Weights of a small mixture-of-experts language model, trained from scratch on English Wikipedia.
Size: width 256, 48.6M parameters.
Experts: 192 squared ReLU neurons an expert, 2 picks a token, a softmax router.
Training: a variant of Muon for the experts, 458M tokens.
Below are experts of layer 4 (counted from 0) of a mixture-of-experts language model. Rows are named router (the router's row for the expert), up (a neuron's input weights, with its number), down (a neuron's output weights, with its number) and show model dimensions 0-255. Each number is 128 + 24 x the weight over its row's rms, rounded and kept within 0 to 255. Numbers have three digits each.
After each expert's rows: "comes before" lists some tokens at least twice as common just after its tokens as in all text; "mostly gets" lists some tokens that are sent to it at least half of the time. This comes from a sample of Wikipedia text that the model never trained on. Tokens count by the router's weight.

# expert 35
router:127095176134145142153162155113156119130109139120144206114120132110103099128138079108116127159113137157112145153120100120121138108154172068150151147091095095132145103125146096113151130102120170125134142180144118125111120110105126093153143087124125184098105179115126131103141129116123116166123099109105168110127128101139117151098126094139123100083115189160166132108133149147172132147109145149081146123129138085108138125115132140157132110128126136112134140127109114105153116076138118097122089112118151102153129160178093117146130104114104115079120154175139094086112124135164083131139100085140135116122083138181114141152157124140157148113170112106108117112145121129149149183123121117138142117144103139129131129144137085178131130121173120105131101140160126116154107111157141
up1:125152112116152129124151104161191119126122141146190096107114089144119122117118150145123141094108137101105139137161153108167142138111120097145130160133137133159127128110166109146106117096120080140123117165113161145117156120130145158097126075110101143097184127143119139146149122086154109092124109135131144135135135139151123128112037159132085138115110099196153096159138174140105154120147136121101103110160106092139163122156094155143111117095183093126132122119131112151149098129111091124122076132129129132111107132112148115122132153131112097096098090173106173154129143105118156137089140106134158141155107166098132133109099115094174161112093121141148129146117136171119142174086127150132157114143110139125133119126100096153119146128121120116145141135151105126160111174106105
down1:088104143101130139079127125149140094113101151142126133118108119149118115145116135118139116157108098136134124136144146184116073130142129117129174173172084147125153122151145118126113149126117167136163068123127131135109117138133174115085135120125092127132169078108108117134121163137148118152133143099104143111074109199100142153135180135100134080194145115103107152102150108114106104135110105115124105129123141139143148121126129127121180127121093150099134123116121143139150129161145145128156128121145143137103154124118068142141145132163124131202118083149098128175154121125133122127149154113086158120111150122166124094093123089145108096123120116148139128135146171104107136128195087153134091139127161118169123127160131120132104118111114156120125166110112094097107139084134117
comes before: " of", ",", " to", " in", ".", " and"
mostly gets: " north", " life", " right", " success", " south", " human"

# expert 20
router:120152113114133130113165122113161129132108119129147141122100145121116118126139152146109119124113162102147168134135148174101181151125137080168148138091093147106127136138128140149126196120122139129160118129145121114101141154103157125158154113126136128133151115099094109131141140128162154090106164129121140109109145140128170131081123128148186132110118103129131087112165123115111156120171094136124142121076146113108097128179090102157140162120126082127112137139092162162137093122151197100120115128135093172170141144115162116164168175151147123157139129132092135126149105143116127113088141170142144130107093126111117103125078144127134137147089098114154116124132100166156140072125132121136081157125126125163131158138125121143116113146118078085166101100155139164122137083091102
up0:159146150122109117138148142147078123134136152132149156144147173121109105146113168089100129108104142138152132127114101142153129124136108096143129179111120130129115125101171106135113109143152102076148106093163125135130177114132144141086133099116125085137144141110125137122126114129093094150071094085131170137086090127157156141116135131138089119064131081095145122157145120111123166121143123138130159135129169167156165133151120133141150144151105123085104125133097134136132096133191158133105113172059136113135136102116153090131136156097120066133169120086139122127157111130171140123133107117128109144120141169097151096116103168115105151148113140103121135116117123133123146167070166100150148096100151136115175103144149153119128137128131138155149157097107142127118123141097160
down0:133158085111113174067131163107141099128114088114126104171160110165162131138113108114172142088081103139095089130093121154115150168133139125132114102115155139123152068111142128198126091115103130134065093115129117123121096154117143131112142123162150133153155122129110136139133136137116099102138151141162145137161098137135087119161170110115149134117122141132102127164127116129131091100135134158126144110095114128121073154131073137140155125162108131137135123122120128111104126178111177102133119119157140117143129165133073101142129141107121099136055107104153123141151120129161189188136138120084121130132111082135152141124121123078143107099101143101145118123154090118100131146120117124102109158153153142112134134166106127129163111104111081128129147124115126152113126128132149
comes before: ":", "0", "9", "\n", "2", " -"
mostly gets: " Clade", " Coordinates", " Website", " Genus", " Died", "|---|---|---|---|---|---|\n"

# expert 13
router:129125108113163134122090101147117111147094141113157132162134132108121125132123120135176129153116131116129076163155184126103147160118122143112098109111122146165168098148124132131134135096144122167125122143163123111124088096128150154128154179097143145153154138131159098105119115141152103107100113155135097152121144134105155168085142145188156127134118159140119121145155120088128099118108140135116154123107118108140091106128160119128145142075097174164125150139109129173179149091146128081100095125128099102114130079146148156104122171095134076123113168101129145142130149155133112161116108102122116173094163091097115126110086104161123141121106115144089108120102152109105150158094096104142094114101151103123131108172130096168101135155128136098169134137165115088133131141121156
up2:092141123163150156146111156088071122140159104123108109187137131146173141082109134134171101140129077134126145141116123165147095118116133133094099101148125128118137131143158151135071110125142143150182116087117104110142115105095143107142105126111139089131117128181133150122142112122059134169097118140110154086099135136170127124123123084117109087152136126170164128162150060108139103108106124098164137138097086138133146110115148122113112183114096108142142110135115103122130142114104123160144132135151133126127145105146108117081107153092127119125153134114094116122106120102168107133143140140091097111194152126141143121125148098118150104148146139103127132148158111175092147136096158126094142096098144099131128149091087149157142116119092137117107159124103108122130152128164124
down2:125139136189137176153104133165133113130103134127125102144155139154091123138114173139081101111144086136130138133115107160110116101093140132116131104139149138111137130145120125103104077104116099105173164093136110141102176108161127137090119113109130094113128150169107180046119129142125127132139143120151169131162167111099129157097121133157098103132126102168126089142109129127127087134089103162107110108100097104134096115151152158120114152104161168184094115154147112145118105119122131170126140111120129152169152131131128104134097078114122115154114114066145120149135121100115120120136084133099147128132172122149141127116127108174145103147121157108090112118178140133119174127140164123113120136121110124141130099119083164155154121121155110143097123158119139112125181142094147
comes before: " |", "%", "0", "5", " |\n", "4"
mostly gets: "′", " JPL", "/a", " −", " spe", " im"

# expert 24
router:116147153134148122099118074113162132147128176120094090089150132125077161171091164119139114099130136105132127120108127140128093154146145115112132129136152135088140120088122103138087146123135127135101165110113110137143116131154126144171093108129136108124141111119082115110130152096114117091166135159114113147151131161126103142097135164097138161127156137134171098116149130117064104117104134145159162115097099155111145169143157147149109115165138080165167131125110159168111142110096087172143161090140116126103104130149114121141135137150129117123116126126133121133151110151126131111117139101115115170113117099142176097079171085139137145173141098142177161137098102182127152104102141097154148137095096101160139161121136101096126160158131103112171111125107080137110148113125123
up0:140151107117076109133114106138115114108150125124101107127145126120110172156103102137188141146156139127161125128129118144114137110125102123117125113106111152079139109110137147114184131115106142163111152114104104133118136135132094098155180124145158140121152185143122099149184136120146149117133165145137100154102152087165137074130104161159083137129148097149122150138147161091109122098126123103151150131129120078119126115109144141133120138137143099105094125096102171130172119128152171155137091098092087086159147119123079124089142163148105102148153149083100126116131124076111178138111116126165138109107136098145116097062165092121110150114091154108113141156132127109136089149137142096122133149157121132140124098106132158100162117111149094110131093153132148139127127135081114
down0:165069139113170124180124139147151130165094138182136115133135087137113113140131136154121127098087142156148119112133149136132124153150083155129123161121110124146170097120079091136154144120103142086130107119154133103153075112123137149170127114158092120102140128176135130115076117119133137097151137135124076133145135112144103132146159126120114081116084166156156132088161134130114109159152135136117112096148145124144156108136132146083103160132165130087133118117124105152139160104120132119124126124165185141131107174113159106096139151147148148156100166099143161099154139116109117154138092135094108141131113125098089118137184133117139098117110113105135162146110088129054151119122080112165122141129148127124174141149118138144099131126127186135167115131123104116099115138145117
comes before: " ", "-", "1", " /", "|", "born"
mostly gets: "'\n", "с", "и", " =\n\n", " (\"", "н"

# expert 31
router:144117124124140136140109075105148127152140152127137151109103109180124110120167145152148104124119177114092144135147115111141123146157122135117152089099137159086148122179155113145141131120133137119110127102074108113163134145107145122119118147137140121139136154181120148087107109173147106105161127182117154105132126182143147172118084132135144127133147124152150095164098171129163140126107130145113170112138099103169106187094145095137150148086138120125094129147114191096185096110132180101134090106156124111099130112155103114134123154126139117151107089096099121120134110112150083166119132117127147142141115113122112171131166116123137127141102132128122155125088170130146140115149128105152088139124130117148084163141108131154093132152102092116132113090110094117120124126075166
up0:155143109154105134148161136140156123162146152124130146169107103169149113119160136081116129109112154117118100093142086103114145139126118155117112116114115100157136122116121114148127136124149134133075113119129092161146177165148117122134086078107118185134119133152117164103128181155122110107112129136109158121134113159165118123152097140097120118121136132124106133125147114167160150138128131129121103094125111136127091070146138123152151118141128166164162070140108134103139146141101189073110136148123128169153146094122114090138126150133132126154161110133144171148118102120116161132102147126130127099170075120132140118100114098139120086096158131122160082140168100094103109104142115095145101134127128166148089130122118120165115137127152199156071118134126167161158146101106107
down0:110149153087159095133141141115128148118144101149120156135116127084108143148115138180114147108121103143149135115092094146113131104123101120125122141144115117161077151108094163132100134082156143117123101100148161152113128143157112124133126153115148133156148125113118112143108108114122146136113077155123113094123162149153073153156096129137125111112105069114115152118095161176157123088119095132101145109164125109158143104105157152141137137147104168086155138118093139135124143105131093132129164137078117135175185166091116147137144125158122089138058118139131134128131150129098127132120129111138134107072129103121131094146114097123104073098143139141100124144121149136135171088106157147126146138137127075160138131144178140109140135142099188111155129154120076114161172131146136
comes before: "1", "2", "9", "3", "0", "5"
mostly gets: "°N", "′", "″W", "°W", "_{", "″E"

# expert 2
router:140122143112125119119156100157147108133145143120087113162168117119097154126111157134140113117139086158157127118112123115130116153138128120159155108130136176140132098099138113159106169133139119143107102138096117140109141100093129139136104085137129122068108173111120091147113159102142105147159154101138138177106155148101111079110120119136093119163150082132083153108143137128107085121129086096129154161129128127144154112148137085125104104121130152132133133109134077119121143141139158074101113107137163155130103139093145086150137145114153155134097131120113123135138073145149107079124103145085089123082097098141159116106125129103133168173175160110144136160125130151118084158141113115068144087127147119129128106144163108121158170132102098118117082151101124127075123117145099
up1:131098095121070136146104145089128132118122091126110114131154095102147150076138152127124100116126119145148094102163114135097117173139083104156115167136110097162129152169130101133096153137154103138098111175125119162117097135104139115113130117118131141156102149137122145120111123135105181126125149142138125141116120132130149147100147133119131107107125161150103170138110130160139213102113129127138091167134120106122137091178142110130103123146117106144160084118128136157097176154163117110072169130133146106137132131138128104147132108141142086142137084117161140138108126126126114147123134181167106114111151160106115082072110120164118153146137110108137182106157123114148162118114155069151176145110154099184157125125162146110116138128113094136161119108095147104137124137153143
down1:160089106175118178086123116132137120152100061129145120110133123178136106157096139113137107132118122149087115084112121158130125160109139125125157155116117088143090120130134120136119097122112137125103122111125110161135063147108120143134151156143134092162146156121098141141143144126150157120169102124156122143116142113136150156105106088127093124122142113152123105165137106106062156150096083089117118106107087110102126092144135113082109122133154120100112098124142124152106140129115104120157165176096160129133088116141117175120134164077083143083156116093135141117129160139103099088123134153165130127130104131108134137123128148145104118146154131131094126095137121123123124104101118069110146204123133082113115112136118136082120107150123138123121090094142120139157148147177150
comes before: ",", "\n", "i", " (", "a", "z"
mostly gets: "ina", "za", "ō", "ko", "ya", "yo"

# expert 30
router:112140108126112131114136134160112125118132152133162116085090133125175159138097136140132090128139145152105131145134125133081176140120116169188109177134148117115137142168131130119116108088098116129142143120095135136160149136151121086096114111165110075081127179147132167186133158113158176140124137128128127126160136081143135165096128081142156136112098121152136123107145143146127113124138139162092120094150161106092117144119137157160077107157183122099144107136101107146088151113124125113124155120142093125124135064113158158126156101128142140133134162117136121096136128138118186125146139106109114140137111131127113103140074150114123153149106103141131162131107132106126153127064158168137102084145153110096168118144143130161167125123132119132161110132130179129111140091119093
up8:069113140115167136138113151142080141077126122122150165119154112151154132079127083165137140152136138127096095097121129146121132082131107139136117138113131131161126127139121126064098087145115101115131164175143113138117162103167161129150117137164155150164148116136106153155159131157113165141135144098135126133146136149145140101142145116150109107121114111102123089135073116135109140135174155122153124099126097132119116107139083158094132100123114112063167129139151155164104111149139150094139166153106155130134119098150112146141124160122147139154161118108171139129121116164168146100110113125144090128186121133166116104156102083185088113139125122127088101173109117192121143139092115139148116132119085101107128135104133143140108135126140131108145094110121140170154125118095147
down8:085144082110118118135110134122138108102139117116065122145183097105127114164098141118112144131176106172127148101103104105098157120120133169086155133086165109102101128130181134113142152094119143152136122080129118199132153126113082147168130150154127161120137128101102102112126115168139111085146137150115125119128151116140180107144072108084145132122097160087128136128126131146142114149138129117107180131102135122131152128174128167122103147085147145116097169160090102124123142187130120107090102163099124153106142084124134102125161122088111136123114126113158143124142127117131134160133131143133120129159112154129187130142119115142117145149112120134138146090132162187077154115111152108141130133112126111134117139128152137119090147108084110142100104143121169161134112103122129
comes before: " of", ":", "\n", " (", " and", " in"
mostly gets: " Historic", " Science", "ublican", "levision", " Committee", " Sports"

# expert 0
router:136148080104114132154113142156149133119119104118162141094096116129124101128116117143093118170149147157114126105136135119144128119182128140151106134135097109164144169148112151169139074127104147151154144156144168109098111119121116141133140156142117176138127095124141138116089163141150088158116089103133135061136131107164116187123148153136130102113098115147144081154155116153148155127145112121145097119110149133122165070118149142132145123092158113144143153137110125132129146124143133110101152142162084153116125091132151128116152115093127124127130101121094117143121137118089135148155165163140129097110127129154139122134097084129151105122133112179058109107096116128068057128105148147110139113093107163139117139132088126143062119074142128148143085119150166138108124113143141
up1:109157093131102112165115157155141121126110153131131142105130151109143132194129130145129142111124110152123132135132164103102120156108145135138148171098089142133058122145140103115129121126105133099148183125123120127149139144175111069156120113143112136123145151123113129129107106087132084114122167103107162116152090131122086107140153124105128098140147124152113140149078118158145091133139129129126130161153137139100124124111147109119174141131117156161150120138113108103126071134111138120163132150173164142133103138176156131163110127124104124159094121178099095197131142121140148111097100091118139103163116128107156108164118129167097120108182149085104110138125122149138100179145135134119142128106109134136127134205109082140108154149103170137135133117117157141134132094117192
down1:110154114125115129152118107123084086134126092176146157135104142123125114082108128100077138106140135104142136139154144116139103157130168120112104131121132138099092125163102112134147149095114135108094079117078144150158091134138076146142138130123176112152107108105105131150125176107137096140135108101140120157081153091149128150126135171106102150113131150160133124182108098151139146108162127155124132130091130120086128151132100152150113091083078107068156114091099111138125147118088108124130092119153132127128163120078161114123070124142136173119116142116090081125098130135151113085163134155145147088104113130130131142172189131134128101126138110102139096121115124134143121165103156125117104120155163112152138147104114123097120093154099124141115127115138179144105132126096127
comes before: "1", "2", "9", "ted", "ct", "ation"
mostly gets: "In", " During", "See", " According", "During", " In"

# expert 6
router:103132143116108142111121130147133124091132076101145155102143158125110127098154159091137095143120131120084160146125105103131067108112149102146137095141140088159165126138138153154114114128131121109138141173121125121126148085139185146087122127138129127108162094156148074103084126157096110136152111132146121079119107123097092139132156131149128101106128108168134112127070156101154123132130144101170109160138154099097165132126133162113120118114126166084155108168159113121077167112170094162121110146098174151157198143148182133094125131139094125117144123160134144133142099125172126108136134145164125140156097150088085104102170150131120151130131085137138123140171158140153128098130129133166130146115119149119132111133135148107134127110097114113107127106166130138152108126144154
up1:132129142152141159104123131115109138110128161143151127090161136125076129127103142101121109138128137117137148104166157104167102113133117080117103137122140107109116119129124134114115139106109109104157150123118147121153158139117178118105128138081082126122156147126065180113118175114142171163108157105085134053131130117123146116149109139118157135139156112127096108118089171089138132133150138159141129088118165113130144186149104108100149127079102119151173161084129116082148095094115116119143108132097086090133119110146140130127113126150145120114145101096135127128072149141111106149117136167178053148132123127133122152121147117131129150114149132102138136150104123125121182143136121139159131142157132097129132131087162149136153133108100126092141143161087152091190108131154133
down1:101129093111110151109098145122101141124162133128105139134162168151118117158146133147110173132153088091119149131115085100155080110142103112147126110131116144083145059113125138115126167160114128116157090093144145142098105160118167127109143133145145134163135089126125137163112152144111114126160124122131119129129211116154129129112141090054090128096131096132113124130103164110119103133117105115120139118130060128128120110153143165134115098144144120102172163151125128134157109148159114151113141078115118101075140155135105119151126122121159104118108130145134139185100110164169074142124115136145127138150113123144136159146145130141168124150062145098120129101151141168155132130145153142150147167131114132139170171152125181117139156131142138161116105123147135100160112111127130
comes before: " to", " in", " by", " the", " on", " a"
mostly gets: " made", " held", " played", " released", " won", "aged"

# expert 3
router:150144111112149169119126146158097106129112150107110100107108095138168138071116125123153115146126116096085132130109099111104124142159147119097125116134124108097128120108163139147141098103119073119120121125147147108117137133150142168114154151134104097140167121159159132135167171102120102117128108135199142105145143132080183099178144131133115134122100096174070110170095089153070116113125120114125107118111128127139172104151117134136096143093096115135132147137108112095108122123131147115145121142162134149136093147156121123159117137075152127091088076122092139128159149096125145162114132159125099117077162115121177149128113114124137143096165169115095161165137156106119110108122090124112149110138111147076090133129116096117122145140140119102123115111084112108135149133108169
up1:122146133125106137109130120123078143111155185109148140159131149123148072163133119094083120133145094116120125150132150158130159088147120122087144097101109098132153174103132141137117168115164136116119097161136119119137163099124123158134111116142131154106139163114098124134131106153153175120096155126142177155093116134063138146131129144122093117083122135122120144101124140131122186180152144127102139107125132122123153139172139127135138116134140161142131072145145091158118088150115108173119132134096107147113130118103116120137118087119134112117147116112120149130183092131142130119109146153138090088123096116113137137148161153164125096177138076103096107145123106165095126114169123118111087110104141154090140051125118133134182137149133105090166136137121136130091120129164098
down1:151147110080099124138118102144170123140083096112098114151159127107101102119112152084099127103085096131082108118121147103125081111089106115108104145145143150109154110138142155143112096187155120130134177141122079130131130124115142116110142121141111156071161152140083130131135134144114125076135111119141115137120085062100158128075178135116086133173126153133141119113149150134138102156152103161131106142145131154129096099149156114118111135132129139111125132176102147087130140131138117139112112111118186118123148091122132128129106130113105185117163085135139134078123127119133098103145161151121147140119125139112146083115156175108092138106126119143107085143126122171115112132113125111133137180139160160116147123146115120159136141137133117147109142120131105138144139072060171
comes before: " the", " a", " an", " be", " located", " also"
mostly gets: " is", " around", " was", "istor", " to", " northern"

# expert 1
router:135152127121151136110130110108153128136128102113130162082131123098122155159106112134156141132096144120148106106148171156106115091118101148089179124134109092115161168096115148077128130093107093146118127073161135150158142132138113135150168124150115131176143113148080130117133086118100086050081159088124122119154134127109100133111126142090137121119105139115149140117139121135134134111134123150116104163120108149094141162111157115123170091147113061151152170135111140113145141133176124142100130093127177108117143118079142098115094109126156094131133096181135095145117146159136121107120176182160094156147099133168166118147142100128147152100118082146102126113123106143102119139115131121148122125127154084127132142142175110115111116157100126104127097132133148138114154114101136
up1:132148104133100121113132153107092124086133098116119139115122113158135076135131130121112126110147113103071158153129090112152116164144120118130109152112119107098117139132119173101144114109121109123108120183112159102168105166114122095115090170140122121159141115178163121152056091134134158085091173129180183106173159133172118140112096125123113153103120147120127145120129086113126106122117147129123107128105110122145111152140145160124106179125136153117109165144143169137084145101119105096143109173136130134109120093140102132155104107096113129115122083099116111145086129118148126132111144160134116163120178116167153149103137102112109134122120103128099154097145147105143113148111099130118123187168126148120135122112133170149098077130144158128135158096149124156155114123161169
down1:131203160122163169127113103125144084136130145150163107096143100113136141134131117127095085124096125117143139142139126142105127094111124130120145127124178123150077161147169104122104097180101164141127127127136148115110117143135138145112143131135077110131129107120158111152118102127128153153111132124123132162116106177156197139136078141143071141120152139104115185117149110127160095117139135135094126100101109147130164138104101112106132137118110133145110139109076147088145146141149157163095195151146136169128145124105125145144165139082150120147135100191123084139118127122158158102144082153111136168125135112133121188118123159151092137128157127152147129131126150100128154163124102124136115130148151124155096133103163097136128123157161138090106135111162112128110125102175130
comes before: " |", "1", "2", "3", " |\n", "0"
mostly gets: " Votes", " Candidate", " Result", " ·", " Apps", " Swing"

# expert 21
router:154110135130141137144160141151179108121117136108114157177165128126118138158085151167141103132138132172157102150151112136142128149141149100111161158147106117129114134143098095105141132119110128143160134135114164145116143122104112111142160167112130123103136127135111161156140108156134120104163132174108121145091136160117130113101109140113120116142128160138133100103129160118154143102140145069118140111087161100129165146115149135147113108134171099127158108076148111130135156139148165176136186131147085061159109132117101135089148146120064139112157141094109095106139130116157135121112115104151111135116142152078145135118148124172146129118095089114159129121137156103151151095116156163117173097168111205098077124140106145113130107153140130130110163102099143127096116141172114
up1:143080146147121139109094131100146160158148134134140118132133144124124170114119103145110152148087118112184105152087154136144138117126103079094107147099099153143135102106109107163086112146106178106142130159072130106081097160110111100120090111142138188125120138128134137100140134147110138142138112118087155117129166117146101106115131133162180124097101149153099149088139126141128131162126113105133122121148163162086103136144104152106100090107145142101068106117116109113162147165128138154144155168117126131106119123141114141134160121087105134115136135103139159106176128145136119131151095144114065139137126096114134119181157115155130144112158106141167121133122161124105123138094135144108126178186108112120123141121117152090142167133121177167097140138169128162148161112129127
down1:126094125108142129101143122157103140126115130147110100127137146151136110105149136135139116107127166152145129181095112101128098117140149127158138076110126131162135145139134106136105109087130122138116141117107131124198095136097091153139100108128083104136076155132168165160119134125065133170135091121100109104131106098158180126121072108158114152146147117159114127106142162126112131128118148156140147128115166090103103126096119155121116144096119152155119142100189148118132141099132109089168101131131145127128130174178131097152115147160100127103115093120123099150139111151145118171108131141139103123132136094126133103149117123138139125189106101107113123167106108151129159104070108064163170111145135084126117162106102114116104087157094173138129146120131139126148153132099126
comes before: ",", " |", " (", "\n", "'s", " and"
mostly gets: " York", "shire", " London", "ford", " Smith", " Washington"

# expert 27
router:103112120146129138120140146143152131105131111122126141132150125165078138137111129153141133146099120155129154186185098113115155131148131131166132149132107102109132113093140113093156144128163101121130116165107119138095098094153082094126128121151110138104108133131120174124128098150147136097133074184095163129105089161110108111087124165120112137087114128182158135122143146182175149103152126140138127138138138116097129110145104173136111132127144108105074107148129133173131106108137113107151103116108132146156146145100147094086145149172158126110108150181110132118114147117125167142151116112142175130156148106155090106087122141126104148093108128092116122138157119084149123142129118145156098120114113141082167114140131150165123163172119138112130137109153156092171154134067099
up1:126115135135129133130120102124094135128146135124140094113136140162123144144129100120119120152145133134154139124130123088140129156110145099135146155178122096170104098169143089131081134134137164082103179148117095166124122161111118148148104131119149129126109123095176092103145130163167152153121115119141133128142123150138081133083131114105113108101141133133157147165137144097168162113150125123157114155082145090116084107120118101116115107121112112115173172123120118107162169154159128101139147154141124145141144121102123112086190135155149096157160120127112109110068123141143142136171146185127165137162170096160166098125129104133069135187127125110112143129140151111118137143119142098102135110120178157138128163121152117131167066134087080125147107106134136094139126124126097
down1:126145140147118119131161132108141105140134133179154096135107076102134125078149127099102123095119161105102121178136139106136133131145142144103137113183147092123110129147139116117125144089113120103089119115141118153133130136122105105150118119139107107134102099078148109158161122132119108114112123169162104148093102126117146172125136150112095145121139116144119135169151138134129132081170104151182106127143108095139156116065119107135095167099109114086155121113141112158132092141129116110138108116153191155138115070161151131137120134167169117151139162137127122071143169159104160102122135120150110129109122133096105153136097096169161154168141140092144140072127169130128119121131133137142171092117125118104141118089141095146109048117128107090108104147144126103141124140140115
comes before: "s", ",", " of", " in", ".", "ing"
mostly gets: " film", " album", " program", " school", " music", " game"

# expert 14
router:131095136138111137108081125140150131097124119117101123144137133074123159148105157125085116100108102134120110129113137119102088119163151132176146137138140103097114123150128127163108130144152146136100140153123145131100106093181183119179146098186090130125142153164154150154118118133137142106137127140162105097126146151117089137182150106151140126154150116131100148117152133142108121135121095157158112137145142099105105162086106138120146157085137148112096127145120120168094117136164134130154094148126166105173187163110157113130165111185137122139104127124124172143116128144134154128095109097131098169121113139151106093084101148130103149097119136091137131117145114125117157121138159170101159129135097131123167088111109150171115136113180169085124108163137164143150114098109148
up1:103121127094119131145137150161151139104119122126121114131091149134127134121172145115172110143117122132180147164115097161147200081133112128124098123109111156120122124111128104120100100114092145130121141171098095109100109123144134155138157152121132144111145122178117101135148120155179146144165120150116085118140120109169123076151125116156125131166135141122176139098125144141149110137121088126113103141120113147173129099140132122093131095092115100132117135131135107156142164119112109154131166110142131105171145105125126166137112112125171111180099153106122134106126138086133107106114103144156085115121145114144122117105111120109145131159124134091163161111144153154111112137138074125077177187128110128177116180081122101111154120114122122125191122124178140156098132070118150
down1:147106111116164100095119135113114092116103140142155156165104107130093113090149177167168106147111162111114124175161128124115107133105142159147129171144119102137115175163138131108095127134148119142134120152132110142130148107131110143131093117055133126127106143153120135145121142128113138098082131067105141163120150104128167081132166181128138140131155157131097129146146123115108078149129123073085134120106119126138110117164122154121098122154139115128145084112111134145097118150118134150092147144137159120142140135158136140142159084132144159157097128131115156144115068118101111126112134125140154138112138158138106140089149128083138150151112115105148135169128113143135066144135146160174155122136191100101070118155121123089147129144112164145085133163117133156079120137107133
comes before: " of", ",", " in", " and", " to", "."
mostly gets: "ctions", "ments", "ists", " members", "itions", "ages"

# expert 16
router:145152091123114147094100149047139120133090114111163133145125125104177148110122108132128141107148124183097114165141121146107123152141154158098101172145138102078138133106113138110090101111098146155129169162132124106100133137138120162104170128105086127182150067148118166081105140093122122090102153130152126132109121094129128162115148160106131127093113115132130171119138122123113158102151137150117108121105099158134130148115120093140132096163163150132134168144104098153068106097152101110104143128127153162118155154130127118126134158138142144172131155142095106142092120149080124095148116142149126148152110132155152166150150114129134149132125132160125117138114159173147140146172137161090108163105120118113131096120137077151149126130116124121135159136143168148169122134112079
up1:126129098142112091123100117101189149130134144126145188115092121128115113153083118094145150128156098178142144128121151143127150090143148151113142150124134116124104084121098130138153091130129119125108123124094092106142115095153094139118121082137136116113115088116071094144115126109102138126127153135124166122141130125139143130127132109161206148131124138129108139139111160117125163154115087109156117159122129131163134167135115152112129125153076089116178113101164134132125124136111150142171164101125112104143216129125138123165119179110129170136138084128133069155152125133103138112162142134156124054127076124155122110152147157143153122116166120148155101131155105160123164114121135136128113132107118125095141114140114084131147147109145110152114129106130138154118107109140065
down1:143141131142128166153168126144108164152132094104100096100152124115158120140135109148177127149095117105130136165152137123142135141130121147105105134115153101141122108140123124127115124129099138129103104090103165128086127174153126140119152156134162096153136115082167131149145128130157132125180149145113130112136157112158129109124117124118161140138163133162095139126160111122077154140149120115097117090151133094123082142101170123158120162087078122174149135095101089140106091133122147119061133170158146091136137088120123138153120106133142119112157116113135122144163103092158115126137115112116117102112090144136146164165131116111095138145137106158130125151122203143159175125186194136139151142128129116176147138125082133107118121118125117117113145131124086127178149153110070
comes before: " the", " ", " a", " his", " their", " Votes"
mostly gets: " on", " during", " by", " for", " at", " in"

# expert 37
router:139131127126143152118183084080136109136105163120162105162160090116150143107138104094117105121117129114179089116098171121118132115132164110073108120140112159146130135142149117126112128135162129150142150144114106114099133119107171127089181142167094143156137150151115106115099165145118155102145100157138132111098145154146157173140154136089113111126089096098163080152101166103135120109122134156129147127128115118168090164115162107143155122153128121146102143163144130122162114177105098088105145071114093121082097096100106109114105107133115130094122134102101149140138127119173117122136097166145137148150122183134119138173133154129087140158121115098089139149175111141140084122136091144126115121091164119170137112122093144120128137113132119103145112124130122121150132129169153
up0:150071156146147120124180121123124117167120124137117124148143178125096154151107099113157130120123143203081124156100129125148133117126157097120083124109131130147165102189171089132109158139145133126127125129105130103145156158112158111112136148132079059111110126148115100109107142152156151090115116165129129146147155153167093120144095124143113109152117126113136128119095145131111101142131093126158137101107172114116149131136075135131127152171090119118114129099149165145134128098122118095115135110101132132116152157090164090137133088155144129112105157156129106104123121131126117113133146181123126116113229162161113101124122100137163127108135151116128097147166152130143131107134081137162119109115139119104103140124092132140118139092133095102174108111134147168156114117131110
down0:147159098137118161100123134124083131127150138123136125139111123161135126123139109136150149177143166101156099102173130097127173118127123117139120117126122170148115158103140119165119120117098123141124123136111100125143116090152134124135136149145136124140152134132088096127079153158135150162121158116168119124090143105114153164065134163109132139143115104144129134108083112123144114100146131095106139153142109146108142169116107160125104134124116139102109096095132136093108114107092106197167126173169100125128108110125078134089120151071150132114120144146173144177102115164105137133101139104083108089132138122134125130165110121127138142156139135096173081108084126172126095112102177134142142141120112137134122083099155151138118092122155120162078110080119154128169120159101089
comes before: " ", "|", " —", " \"", " +", " −"
mostly gets: "|", " —;", "°N", "″N", " |", "="